config.yaml
n_layer: 11
d_model: 128
n_experts: 48
experts_per_token: 3
d_expert: 64
d_shared_expert: 64
activation: "swiglu"
moe_layers: [1, 2, 3, 4, 5, 6, 7, 8, 9, 10]
router_score: "softmax"
normalize_top_k: false
routed_scale: 1.0
balance_loss: 0.0129
balance_bias: false
router_logit_norm: 2.0
n_groups: 8
groups_per_token: 4
init_std_router: 0.00816
lr_router: 0.00085
vocab_size: 6747
norm: "layernorm"
norm_eps: 1e-05
tie_embeddings: true
optimizer: "adamw"
lr: 0.00268
beta1: 0.95
beta2: 0.95
grad_clip: 1.0
batch_tokens: 32768
seq_len: 512
train_tokens: 213800000
steps: 6525
dataset: "wikipedia_en"
Below are experts of layer 2 (counted from 0) of a mixture-of-experts language model. Rows are named gate (a neuron's input weights, with its number), up (a neuron's input weights, with its number), down (a neuron's output weights, with its number) and show model dimensions 96-127. Each number is 128 + 24 x the weight over its row's rms, rounded and kept within 0 to 255. Numbers have three digits each.
Before each expert's rows: a language model's description of what the expert responds to; "raises" lists some tokens whose logits its average output raises strongly, later layers aside. This comes from a sample of Wikipedia text that the model never trained on.

# expert 35
The word " of" after type, rank, one, as, plus number words and digits in population, census and age figures.
raises: " his", "enced", " a", " the"
gate0:121123159144142119105097149149117120141137115119131148104101095113123136128169129155148166127111
up0:104097126118137134102082146118120172136116073142137187119125121155148120130155092167132163125140
down0:107139136096102097162107145170068156153146146101135125134116158086153115150126145140119150144193
gate1:141140118118090114152139132131126075144093168099107099127098116114144109138140189134121115117150
up1:135138123128117145115157112110128112136128150139130093130173167127120112139135104165148136086158
down1:157119118127086097166151180139111145133059131132142112126100086138113151169139148106151121125139
gate2:118136138143110122116167159119140112096135094145180146123127107164116141113136114117134137152133
up2:172127135121129140109166159107151102113169099160158139131110127079105120107120129100112160109128
down2:173130109130133088139173136136117087154154103117077140131144106124134195174128119127139139134100
gate3:102183099119153119127116123132172068173106119131095133132137131123160120138156124122144136112137
up3:119145122082150126132106123131117149092153146110146133148093111139164135118153143119126082104129
down3:162119152099097156112117161095114143105125163145112128115149110164121108143146074102114095134118
gate4:085085181144141106136147109163105112121080158130127158116089113196128135197106169119125122102125
up4:097125144129124127151097155143125154091089134086108151128085110140134140150132170186116114138136
down4:139119156120108093114122154132121160087143127107141081130130102129102140148159129159095128103123
gate5:059147105135103132132092123119131099117110135103128151112126106137129129133163129115146117183141
up5:149059188157095120102142109144108123097162129145123106132106124142158135110109136129121145128128
down5:144119141149108060097107137146116146112147118106148104127123107146154136138163076145135163124115
gate6:128145162153122130088095115132132104122112126145137150138085109106151131147107138096134145142162
up6:123137079141160123143166109140108144145121135129098120171069167125125135132110128104120125125132
down6:138126160090120087134124122120102124150110124141089091150154153118117142114120128122136176132152
gate7:112127177136157100131055089149118179133100130094112129137132130119136158162131157156143170112132
up7:128100165134153143106079120111143159089162129138121170135167101125163102124158122150121166122178
down7:162181137142152054148115112187076169150169143088136102145130147103153125140141147151133148149167

# expert 43
Word-initial prefix pieces after function words, such as un in unsuccessful, ass in assists, con, res, re, dis.
raises: "ver", "av", "vers", "ur", "it"
gate0:146127184148151105159129134093138135105155138116133183179134153130140105155095114113136117136107
up0:141147187133135131144165107163112127135162134092135161166125162122143129155089118126106109169105
down0:171148160086115150148122141129114115117098107120129155147148144145158090153118098138095145131088
gate1:131101133141120116138133124173113150149147123105102131165154145111108088125098092129119155161109
up1:128148116126111111148170140128137145108117178133091107144111130090112111125101108095115128096129
down1:147158153114115115190152163143113131123109150143112140113129123096115127139114092110128156105121
gate2:113143111121166111107143140069134124102123110154167112126139122083150122133133148123127110117099
up2:127168101103134147105149153151117137131151094145147076133141140094135095170152149123117106106124
down2:143121129132179131116099163136119103121124117121138126104146150151099119163137120133113083103073
gate3:110126113155128107122126124171129120118125129105077152170091146135125155143141151120118103123102
up3:168125145130135128147117114102147111128106120145116124119172118109141115132120100129131144131144
down3:131135145103104112145115123127123126185139111138149116120156116146153141121146102121135162123202
gate4:125104109166147109161073145157098122124135098168088154161139101143134179145167131110135141096109
up4:133119119143154133154095135168118109143135091140112166144159145138111181168161117117136156100133
down4:128107103139146152145138122168135105067094155126100106095110112176112176152161121083138129124092
gate5:128148122163155110149109104128112121115118122156086139128133185157129099133145135163128145152132
up5:113121103135141125199124092135154147123106135109110107114161124153136129138155165150127141123132
down5:112159128133150154134115140163118120118120136175173121116141113117166119135131099117110130103109
gate6:147115119131175115151153105102111110093147119157113169154139107107140113118145108134138139134119
up6:131117092102115133113153134141130119123158120170142162203146087094155115108110118116125121145160
down6:122143136115141137162161157161164147119090133107130133116177152155150125119138154165163113129112
gate7:110140108113132137099104123101128134124151144129082123111133134168131148093077152148121156108198
up7:139102157182093099158158157151134122140091097140160169115130077106147094152154107098144128169067
down7:103120153127147117143163165133107114151113136110156119150116086106137071119118087114132148172114

# expert 15
Single-letter pieces beginning or inside words, mostly consonants like s, l, k, v, often after a quote or bracket.
raises: "um", "ap", "."
gate0:101152117110118118149093164128109124151122147172158131169099152092139154103146129131140138080143
up0:108144131084156141127152149119148116110112123166124130157125123117091115114120175135120112091166
down0:139168121139159124125118086123122127138083163140125136118169152160142137135122123107142132102113
gate1:121096141150113157107099143120151157134146117137117088118113113115163137131091094080131136114144
up1:119110102151121154151107149155109136102140080097134176141124122175107120138146164130130123117121
down1:110127148138122127157126116138138066152143131130132157097174135104165131116145183128162155107171
gate2:129108105141130107134177163158113161135110161154140095116121143177119150092107119126135142078123
up2:088107201114133094126159130144088151111123135174115111108128124154109140169157166139137159103135
down2:145163142165146124157161137174165130108138140143096154133151185100131147134103125196143114130120
gate3:089145127128113139106160164166162097131078128127160143186196157176110110102129154139146135155150
up3:107129106131120131113154169114179105110141139097146162157135129125129112089162135178116144133119
down3:134116105087176132148135148139115178102110139149118129123100143143124123111101109185097117105094
gate4:100108085156074113136160107107114118175125105114167132127127104134145141149136153125114152103118
up4:141110131130160096115136090162090104133107131143085112127160107147151143132133128081146079152098
down4:095097097114116150164119137161122147117133145111094165126091138083138130187131129125124160158164
gate5:096116168134156116135126118166079145148114156129077130135096094152101135156107154096143139137130
up5:111139099087092142109150161088124157135176105153159112140145139085146121078135101120132152112137
down5:155105118121105109097077140145127134192124164128161161133131140168183156122063127147156158105134
gate6:113121106106105093139108118145123125131119106125115168106084170122127210114122075143137175136096
up6:154155150118124117105082150120105121121157138120122119130110091120137121145190169145134147187102
down6:120105128108091143117160148150120169135155105180087074159115185109086132124143139110132120162157
gate7:112137105116111103157157094097151119120110092179108166161146131103143109110095115091143149157163
up7:143146085131110112178139134070182125115090099138165149121176127116179144099123122122121130096140
down7:101118129111168157113171151127133118122126116098080134108085152143097132100120087164138107091097

# expert 45
First names and opening pieces of personal and place names, such as John, William, Mc, En-ric, Brook(lyn), Kl.
raises: "av", "ist", "an", "en", "im", "ar"
gate0:139150104152135129113113098154104126117169182087162131173132115141118141137127137139126175128092
up0:089128150132144154154164153101114156140093095164093104102153164130109084117149121113131081157159
down0:119132147133117130132190157143144112092151114153072101107171167112107106120131123094111114148162
gate1:151110134121148116132144121175123125168136115178094127134147160154119142168160108104145136136110
up1:138077154109122107144160112119101103148140134141100104137141143169135135162116105115134126125115
down1:138176134128174171101168094132127093091190114151112123095176173150125132136187137129088095109095
gate2:134143096148126126124126152112141123125134132120125147077094109112134159104131154110139202159097
up2:120142082096130135150105120161138126133130121103120098136107114115144136099153167112115175188077
down2:127113108137132123104121131084138162130143128144131139117130112129136100097129152132092127150119
gate3:089124116115134111122111107106136088113169102125105109113077098145098135155134112144118153086122
up3:160113085079101127113136163142132160138113079119138154143140143098180108088120116122125115112131
down3:129134149139082127147144158108102135131118118137143125161169147111174104087104100103128123160138
gate4:160152146185130161089092128115115172146161117119095138113134149139112101141147129149125092106149
up4:162171133169120137103142130150163108151106119142117125139140157123119119108129124156137090108126
down4:140123097144175179147094149123114113087113084147105109117144182118134129160139126142108135102130
gate5:100142173158104127133165127128130152137138173136131141150104079151093147156099109100136172136113
up5:082108143146099140085146127118121112119153118148155145141096111126119201138143138112122134122084
down5:099087165114135151112146122128114156112144163154165153105088116143133124134120123135124142132107
gate6:142120134169158104108120133128121116134153114151158165085086120130093114185151137091151144136140
up6:092117093104093119120144152127105139143126119092094099176142134089160131084106121139125154105144
down6:183127133147089104116123087129100108086143136165102077145148136112107150149143116127164163076145
gate7:140137137129108122133145091104110102162135137146153109141101168113106158123112097130116126145133
up7:119140116089118132139120133136127123150117119089161170147118102114127138131147132158130152153132
down7:134151079105135123114100125118106155115125096153129109109109141171138101096140131150165144103119

# expert 30
Letter pieces h, j, H, D, K, often mid-word like some-h-ow, en-j-oyed, g-h-osts, plus capital initials and stray digits.
raises: "ub", "un", "um", "ud", "ound", "up"
gate0:122138159140108126135171153116125143133120159126115109069112093175112136171099108103134141102082
up0:117110138143101150164110138141176117118114095116117126127113145124124128146165151143118093130185
down0:123143129134125097156142125116146106166130124119128105155151121130173115127123076107076139174126
gate1:115124172139110120142111127136131138149115136117143144179146095162132116125129141117146144149113
up1:128128102116128131144123112158140160141154172103162154091187113160111146157135112140131152092129
down1:121104116102119122110120122163157113135126150136127163137132101127174143112077104118129107098157
gate2:126118157126118105130144132112114095133146144133141105142135117178130125145099131156151161116115
up2:150142140158136088123138112091106140156134143095121141157122123109087116119158134081139135099126
down2:142128131139111099128136111102174105113084143115165061147111150145139159103130145113181105103121
gate3:128085171110107103108102131148136118144177117108124140135128135120153113163107122118145139155177
up3:132109095139099094107110087180110104109098108111118168112143117160083121161132151124114117115118
down3:116129139115149150164129184107092136139133137105155104141133151137172151100157070164108117105124
gate4:096144141131115159113164107122164098132118144146157085135168152153131145150117168149142151111134
up4:135097159077144147127132102093122125161150130138145141139126161142147100145167113112135150112127
down4:123138103120129135159126122105176121133122141160139125088125150139166162162067165136126137195146
gate5:148148160179139121100151124145178107165089131168121093181123110123114113065119131102147135132141
up5:156141140185119122118135110139116144179071143142110129154178108108150134107115086116120114147116
down5:106137159139138132165152155110115133132132118146131142138132154100116161133149097139081138109152
gate6:122162126104105128110161147115178103137120176110120133098130112151115110122146110090134149107170
up6:146119127156140135146092118120082151123132085135144132166137124108145141141114157164126117139090
down6:115107146138140099096098154102088130140144130125169137149140127113120099099156103134131124111100
gate7:137069140136105091116152130146143097146125117124109107119157145153126144173108101137142152133112
up7:117136102121097136152139151110174148164138086172183076157175128107127133124152159114127144108137
down7:117139174103151138115165106117133127100126153131163122119117127135106157138132081146138116122079

# expert 33
Digits, arrows, and word endings in infobox fields and result tables, such as Record-ed, Open-ed, Broad-cast, years, and he/his.
raises: "itor", "hood", "vest"
gate0:123129157138133106153138144162097082106086118111110098156143147127114116123172116120145140116158
up0:115108143125151140174135139163103083099095088118129105139148154089089140135122138155128129102126
down0:116110131123109157138111160109117094137142109095135125108125130117107167129115140176134094099140
gate1:093131144135141131123141168121153142127120167121171044159115139139089111134145137149145132142164
up1:123094126123118149096141167146130158092116174118145089145127126167095117133139153144112105150128
down1:152112100088096138135096091175127133134173128139128187130147128139166129111131105121088138122133
gate2:146139142162075112088098105125157152123122144128091108175109136118128130066160110133146140139169
up2:151147137199103120095109082161161135087102177106107130166133147126128140082139127140108124147158
down2:117135112135124131121137153138101122113059130133084167138123141088150119114114100130098134157089
gate3:139153121144122097144119129117167102131122129128092113141152080134080085106136127129159120100142
up3:132119148135180085093155133123137150094156129135150138144089107069157115155145185099122146139136
down3:153148146153117099087125102123161117162156123108167116083119138102112098145112111099156122123155
gate4:143110176126104083138108148134138111143189124159089104129125117143113151103124163064151125096170
up4:132115135097118123150096116147103144115149155146113048121079119101166117087145118115118081084091
down4:162137124134120117109198118118144153111136137152153099112168136115140132151106127104126122127111
gate5:117128135096122104107088163142117113117131129141152135132115116139145136158126130085124127101105
up5:182089131085123117135102154123118102135119143193167137119160106167131132124172145142102141150165
down5:128147108096156106112117131112137091109169165125124135111089138131136122069114163131113101137141
gate6:084139125159098120116135100104151132147132145118108113094121159154132114111120143085149158136186
up6:155133109103130141147057123118105120131140122145089129143111118118140088144133173143113139145125
down6:135157092159133151115148113141142143109119106093126163127129118092106120125138174154106106158162
gate7:108149152117159117170174113099124100137134095109165095082139110107138147144171119125135122147142
up7:164130120127103133084095131145132149122138186141093141144149165188070113098143117126120103084138
down7:158150104149129101101134125147130125165118140159096157091118113121123099106121114123091144109125